Experts of a small language model: width 320, vocabulary 8192.
Below are experts of layer 5 (counted from 0) of a mixture-of-experts language model. Rows are named router (the router's row for the expert), gate (a neuron's input weights, with its number), up (a neuron's input weights, with its number), down (a neuron's output weights, with its number) and show model dimensions 0-63. Each number is 128 + 24 x the weight over its row's rms, rounded and kept within 0 to 255.
Before each expert's rows: a language model's description of what the expert responds to; "gets" lists some tokens that make up at least twice as much of what it gets as of all text. This comes from a sample of Wikipedia text that the model never trained on. Tokens count by the router's weight.

# expert 11
Description: Commas, and, or, but, although and similar connectives joining clauses and list items, including thousands separators like 5,000.
gets: ",", " and", ";", " or", " but", " &"
router [153 149 171  98 156 118 116 147 115  88 175 115 125 115 141  82 123 136 148 115 147 114 163 161 111 138 135 123 132  99 134 171  92 135 107 114 113 104 132 177 113 145 100 132  87 108  79 106  92  90 140 152 116 143 116 151 146 154 154 138 163 124 100  92]
gate14 [104 136 130 176 135 130 116 121 103 158 112 142 128 143  91 150 109 158 163 113  89 133  97 136 119 154 124 136 109 123  95 187 109 102 162 140 132 142 131 152 138 130 136 120 102 140 130 123 123 159 202 136  95  86 177 133 111 117 144 148 137 147 116 130]
up14 [161 103 117  71 133 129 145 141 121 133 128 100 120 119 171 101 136 134 115  97 152 128 120  97  90 122 138 138 160 137 133  72 144 131 142 113 101 114 101 142 126 149 112 150 170 141  98 133 123 127  82 138 190 133 148 137 143 133  91  88 143 139 139 123]
down14 [150 108 131  96 140 129 160 118 172 101 156 120 144 124 138 125 132 117 117 123 135 142 142 116 136 123  96  84 164 139 112 130 112 124 138  87 110 153 106 131 153 155 123 113 185  90  80 150 130 150 124 131  88 127 107 117 133 203  91 158 136 124 108 135]
gate15 [152 143 148  91  89 138 136 143  75 137 151 153 144 119 115 145 103 131 131 118 149 142 117  85  77 105 129 114 111 161 149 115  93 105 184 162 128  99 154 135 136 118 118 158 129  98 106 146 107 104 169 134  94  32 150 127 134 130  97 130 151 157 117 177]
up15 [ 94 136 141 141 166 115 158 137 170 127 147 113  74 136 147 117 100 137 119 170 141 152 143 153 151 168 163 169 140  84 122 149 146 140  63  82 147 150 128 149 148 121 124  82 109 148 149 138 137 135  67 145 168 207 137 127  97 131 140 139 145 148 179  82]
down15 [136 145 102 127 117 154 117 111 117 147  95 133 110 111 137 137 120 160 136 127 161 125 150 100 114 111 155  87 115 132 135 109 141 146 163 166 114 129 135 101  78 119 140 145 132  84 120 125 115 117 145 182 113 156 129 161 130 196 106 104 117 141 136 108]
gate16 [145 114 150 151 109 134 128 111 111 129 187  93 157 164 137 147 108  73 137  88 115 152 127 147 122 130 124 153 116  76 142 172 140 142 117 104 116 101 166 164 133 114 160 130 156 118 123 129 118  78 113 152 142 141 133 175 110 136 123 122 112 148 124 148]
up16 [107 116 176  98 101 110 124  97 143 148 179 113 166 122 105 120 132 139 118 139 141 102 106 121  60 120 139 127 183 103 142 121 116 128  82 119 104 146 190 136 100 133 111 141 149 111 103 158 134 121 145 164 111 157 147 120 138 129 101 168  73 130 141 141]
down16 [100 158 111 137 154 148 153 160 115 164 152 154  79 133 137 138 135 108 139 125 172 117 133 119 134 114  76 180 109 156 148 108 141 109 137  79 155 103 110 134 106 117 151 134 107  60 172 170 117 120 110 163 144 152 120 148 141 131 135  90 145 114 125 129]
gate17 [127 177 176 137 112 123 127 130 158 147 163 136 117 146 169 141 169 135 131 102 134 149 121 139  92 149 156 168 147 150 133 159 120 103 167 148  80 118 156  88  81 141 131 135 135 131 140 125 151 115 141 109 173 137 102 137 118 103 106 117 112 138 133 128]
up17 [129 101  95 116 142 110 148 113 141  98 127 124 157  80  99 141 119 190  86 181 107 132  99 132 158 137  84 110 116 152 122 137 168 119 128 127 186 130 127 161 130 112 100 105 109 156 156 138 172 154 107 147 126 113 177 106 120 137 122 154 152 164 119 149]
down17 [118 145 140 143 133 175 145 137 144 127 155 135 120 139 140 125 154 145 172 114  93 116 151 122  96 150 183 144 130 129 103 139 122 118 132  93 177 125 117  75  86 110 111 165 130 155 147 105 174  90  96  70 141 128 126 123 127 119 121 135 137 133 152 162]
gate18 [104 147 160 108  72 104 125 123 113 189 143 125 134 160 135  74 153 158 134 135 161 142 134 116 126 157 139 135  91 100 112 145  96  58  89 140 152 110 157 143 136 115 175 131 119 165 100 143 137 121 108 144 177 100 163 155 111 108  89 162 149 128  98 120]
up18 [144 138 134 133 122 129 105 143 114 115  58 134 128 153 118  66 138 187  58 127 122 103 112 162 106 120 147 120  96 151 153 140 137 167 113 101 114 130 132 128 132 142 159 129 142 128 131 148 155 157 103 127 154 103 171 173 116 146 105 118 101 132 128  96]
down18 [166 111 139 102 142 155 137  93 160 126 104 117 112  98 129 105 131 126 127 155 147 175 103 161 103 111 139 151  95 148  93  82 124 135 115 161 143 152 159 102 141 142 161 128 133 137 133 154 155 103 132 119 116 107 129 175 177  99 145 122 111 129 146 105]
gate19 [140 104 113 138 118 146 143 153 127 103 159 134 106 126 101 112 157 150 117 129 176 167 123 131 136 107  98 114 168 124  93 172 129 127 107 149 131 156 168 147 140  96 177 144 116 106 123  80  98 122 149 152 131 105 126 148 104 173 166 129 145 143 116 126]
up19 [ 94 120 102 104 145 137 125 103 160 128 135 137 101 129 119 140  93 150 129 122 133 138 137  88 119 136  94 132 125  68 154 104 123 133 165  74 137  88  97  93 106 128 142  94 157 138 120 149 119  99 128 138 100  76 146 108 141 157 118 155 129 113 139 122]
down19 [136 175 145  85  96 121 126  78 117 157 136 106 110 104 132  96 140 148 140 163 126 130 151 104 154 102 161 156 135 141  92 133 130 125 164 163 165 116 105  92 156 130 103  91 120  89 147 126 101 116 143 124 125 111 153 136 152 131 195 119 147 132 149 105]
gate20 [126 120 142 140 109 134  86 149 121 137 130 127 106 106 121 170 124 102 149 149 114 132 126 130 148 110 189 102 134 156 130 151 155 129 131  73 133 114 109 144  96 119 118  85  99  82 127 106 127 191 130  94 122 100 114 105 157 157 151  98 135 103 151 142]
up20 [175  94 127 128  98 103 104 154 142  72 132 124  83 116 131 135 104 141 143  74 108  83 103 166 127 123  88 158  98 155 105 147 154 150 155 163 158 157 143 168 175 121 129  94 120 153 140 154 120 142  80 144 126 164 124 134 106 162 107 122 115 151 136 114]
down20 [146 127 107  93 142 106 131 158 100 105 107 189 143 157 138 141 123 148 137 103 130 138 136 127 129 107 143 139 132 106 157 151 126 135 109 145 121 112 121 142 125 147 105 150 133  92 147 123 111 143 109 164 119 168 128 138  98 120 129 118  86  93 126 127]
gate21 [172  92 136 170 169 157 119 138  84  63 121  96 126 103 150 134 102  65 136 103 112 105  81 118 143 128 127 121 113 181 108 126 107 111  85 154 147 143 109 145 146 130 110 125 129 126 160 142 138 110 123 143 117 146  85 166 144 147 109 101 111 108 161 128]
up21 [ 99 110 147 180 144 110 163 156 146 109 121 155 141 118 107 117 115 108 117 112 126 134 134  63 142 111 117  99 190 101 129  96 174 116  71 161 143  84  87 112 146 157 133 147 112 158 135 137 139 164 148 127 139 132  81 119 132 148  88  88  75 108 130 102]
down21 [129 130 125 136 126 110 174 157 118 126 100 124  83 150 139 105 140 106 115 119 143 132 105 109 128 193 109 176  92 137 108 141 175 141 130 143 129 147 130  99 111 120  95 154 144 119 117 147  94 138 125 121 116 123 130 163 123 149  93 147 129 124 141 147]
gate22 [114  67 140 120 106 106 117 106 110 138 183 116 135 114 141  92 112  87 146 122 150  95 142 137 161 139  93 136 141 142  98 133 141 133 167  68  63 134 122 143 126 147 133 107 137 139  56  77 145 122 144 120 125 123 104 134 165  86 102 130 103 147 147 113]
up22 [153 136 117 134 115 163 111 134 110 132 116 135 150 144 108 101 128 128 115 136 118 119 130 145 191 155  80 132 131 138 155 148 155 159 106 139 142 136 112  86 136  73 113 131 185 140 145 208 115 142  91 132 126 100 137 122 148 169 117 112 152 115 113 161]
down22 [ 84 113 107 156 104 136 173 132 152 145 116  88 122 169 124 103 152 135 130 134 125 148 126 107  68 109 142  92 135 114 130 129 107 133 150 117 167 112  97 151 173 119 156 118  97 113 154  69 108 133 144 109 116 142 106 114 110  96 150 150  81 152 107 110]
gate23 [161 130 113 148 122 136 159 146 123 112  88  71 135 144 123 133 117 111 133  94 137  91 127  89 131 127 150 139 133 112 118 120 130 136 112 169 118 176 143 117 122 103 102 124 136 119 167 171 149 106 167 128 120 141  90 133 163 148  96  91 141 112 122 177]
up23 [141 124 142 136  75 132 121 127 147 107 120  91 123 127 163 173 128 115 129 118 133 107 173 112 124 131 113 140 149 136 110  92 119 166 113 138 111 146 145  82  98 103 128 136 131 122 146 167 120 122 175 114 134 109 100 151 164 138  97  86 132  86 103 151]
down23 [190 115 123 115 133 171 150 108 126 124 128 120 109 120 171 120 110 125 129 138 168 186 126 104 105 102 110 139 127 144 146 157 151 115 140 114 101 122 186 158  97  94 126  99 118 118 164 111 109 155 144 130 127 115 131 127 120  82  99 152  89 125 110 146]
gate24 [144 143  83 148 128 105 123  55 117 116 102 139 181 153 142 164 165 104 133 117 139 134 124 134 127 153 115 128 126 143 123  78  90 160 133 140 138 201  98 135 162 124 150 175 113 115  99 136 101  96 160 152 126 133 110 105  87 142 136 155 122 124 118 141]
up24 [ 96 140 117 104 155 114 139  71 123 135 131 138  95 132 152 155 187 105 127 106  85  97  46 117 154 141  87 119 138 137 132 121 111 112 110 158 163 146  93 102 161 146 138 160 107 109 126 104 133 138 133  79 131 117 149 116  88 175 136 121 137 139 114 138]
down24 [ 90 105  71 130 143 122  89 136 111 151 110 133 114 123 128 109 109 130  78 127 140 147 156  79 135 128 152  88 173 133 148 134 124 112 151 137 103 133  76 135 131 132  90 143 155 118 131 151 159 105 145 102 155 150 108 146 128 134 131 127 128  67  93 104]
gate25 [143 106 145  93 119 134 102  93 149 129 143 149 106  70 156 166 107 116 130 143 113 134 137 163 126 117 107 115 145 108 127 117 178 153 136  85 105 139 102 120 137 104 113 114 117  81 160 143 137 143 139 167 128 144 105 129 167 129 134  92 132 139 116 149]
up25 [132 108 158 103 101 153 102  88 167 151 149 115 127 104 172 139 120  78 171 121  91 107 148 156 145 145 116 122 157 102 116 143 179 169 151 114 152 157  70  96 138 166 132 149 138 111 115 141 131 141 171 171 127 123 112 129 152 170 120  97 123 111 148 128]
down25 [129 151 130 127 112 103 115 116 158 117 120 101 148 139 156 108 123 164 170 104 121 135 151 133 125  90  97 116 131 102 127 166  91  96 143 111 109 152 149 110 155 129 113 122 103 123  91 128 115  93 108 106  77 156 101 156  80  61 126 134 120 116  97 120]
gate26 [125  78  86 148 130 121 122 143 119 113 139 103 120 136 118 128 117 172 123 159 123 129 145  88 121 146 141 157 173 150 162 130 154 146 105 104 145 118 107 104  99 118 120 142 145 176 150  96  93 134 105 113 133 134 112  88 172 136 127 136 117 117 139 139]
up26 [ 67 137 113 149 134 111 117 109 111 119 134 132 141 154 131 161 144 136 118 125 132 122  78 147  81  78 107 139  75 125 133  95 142 104 123 136  69 149 101 112 154 100  93 144 116 121 140 128 132 152 114 161 108 146 107 124 158 120 152 114 110 119 139 131]
down26 [ 83  94 128 153 142 128 118 141 147 133 127 121 159 129 182 143 162  85 132  93 138 125 111 171 136  93 160 122 117 134 137 178 132 118 117 146  78 138 137 130 182 140 171 127 105 151 154 117 115 108  98  99 134 164  84 146 130 149 173 148  96 122 149 123]
gate27 [111 152 145 150 132 134 122 154 120 133 134 115 120 120 158 174 129  90 111 130 132 149 135  89 149  83  98 161 132  90 135 151 154  89 151 134 148 157 140  68 138 102 113 110 133 116 172 125 134 137 109 165  85 101 100 115 130 171 155 119 165 119 106 116]
up27 [150  92 167 164 125 139 113 156 116 133 153 134 126 121 111 128 142  97 134 173 106 177 112 121 115 107 127 100 108 148  76  97 122 134  81 118 120 151 121 123 145 127 167 122 115  94 147 144 143 150 141 173  86 112 121 163 171 125 125 179 105 120 140 133]
down27 [106 107 134 133 103 114 125 117 164 102 103 119 164 164 112 132 115 104 109 131 151 141  72 129 154 124 131  97 106 115 121 128 118 157 104 117 140  99 121 138 112 149 116 127 103 159 165 128 101 136 120 145 102 134 144 183 141  69 107 116 101 166 142 133]
gate28 [102 132 149 148 138 129 117 120 151  93 163 148 122 108 137 129 132 137 129 151 149  96 126 116 104 137 148 157  74  90 172 173 104 154 124 143 113 135 134 137 119 142  95 126 112  97 112 158 126 166 105 123  75 175  91 111 130 101 106 102 100 127  81 143]
up28 [131 137 107 153  91 107 149 129 132 110 146  93 136 149 134 148 179 142 160 127 126 144 140 165 114 101 104 113  84 172 101 130 117 154 126 118 176  60 133 135 148 111 119 130 119 146 117 101  82 121 137 170 134 141 141  98 138 163 176 144 180 129 115 110]
down28 [121 113 149 146 156 117  98 134  89 105 150 164 109 100 114 165 137 142 133 186 111 137 136 125 119 140 160 113 197 168 107 163 142 125  97 157 106 167  90 126 107 128 185 102 148 154 148  89 102 140 160 144 142 122 146 137 107 198 134 100 121 164 168 120]
gate29 [128 122 144 120 126 141 147  94 120 121 187  75 131 176 159 161 145 101  86 155 142 152 113 119 114 116 121 113 124 123 101 129 143 110 162 111 102 154  92 114 128 111 156 138 126 117 139 120 107  87 114 152 119 108 149 117 115 125 113 104 125 130 130  93]
up29 [109 117 151 129 142 155 100 148 107 178 119 106 137 130  78 159 125 105 132 111 136  95 158 135  91 119 118 129  87 158 130 102 102 120  76 160 143 135 106 140  90  95 109 128 157 139 109 103 138 147 135 152 170 120  94 122 119 118 128 133 102 108 110 153]
down29 [141 154 116 120 131 111  86 103 100 116 157 125 112 112 101 101 113 134 111 159 144 149 114 129 127 115 149 130 142 158 138 120 135 173 108 134 130 102 149 111 144 100 103 153 152  76 134  95 124 121 146 113 149 151 150 144 110 129 154 131 150 118 143 131]
gate30 [107 147 143 103 162 141 113 151 169 127 130 118 113 117 141 119 136 117 115  76  88 169 130 192  74  83 145 123 153 126 118 140 155 168  85 150 125 128 144 147 153 126 119 111 130 130 104 135 141 135 130  91  98 126 141 141 165 155 182 129 177 107 133 108]
up30 [109 140 138  85 148 121 106 117 148  78 147 142 146 104  96 108 123  91 124  74  93 113 118 147 108 104  98 113 157  95 110 128 156 163  86 139 141 124 155 140 107 138 127  97 139 126  99 149 131 148 127  96  97 127 157 109 120 149 144 142 146  97 115 138]
down30 [134 133 174  51  86 138 104 115 116 129 122 157 120 135  84 148 132 159 111 113 134 181 148 108 110 136  83 170  89 131  87 153 126 137 168 138  83 128 126  51 126  83 133 152 135 105 127 166 160 136 133 104 115  99  92 148 145 139 116 119 171 145 124 156]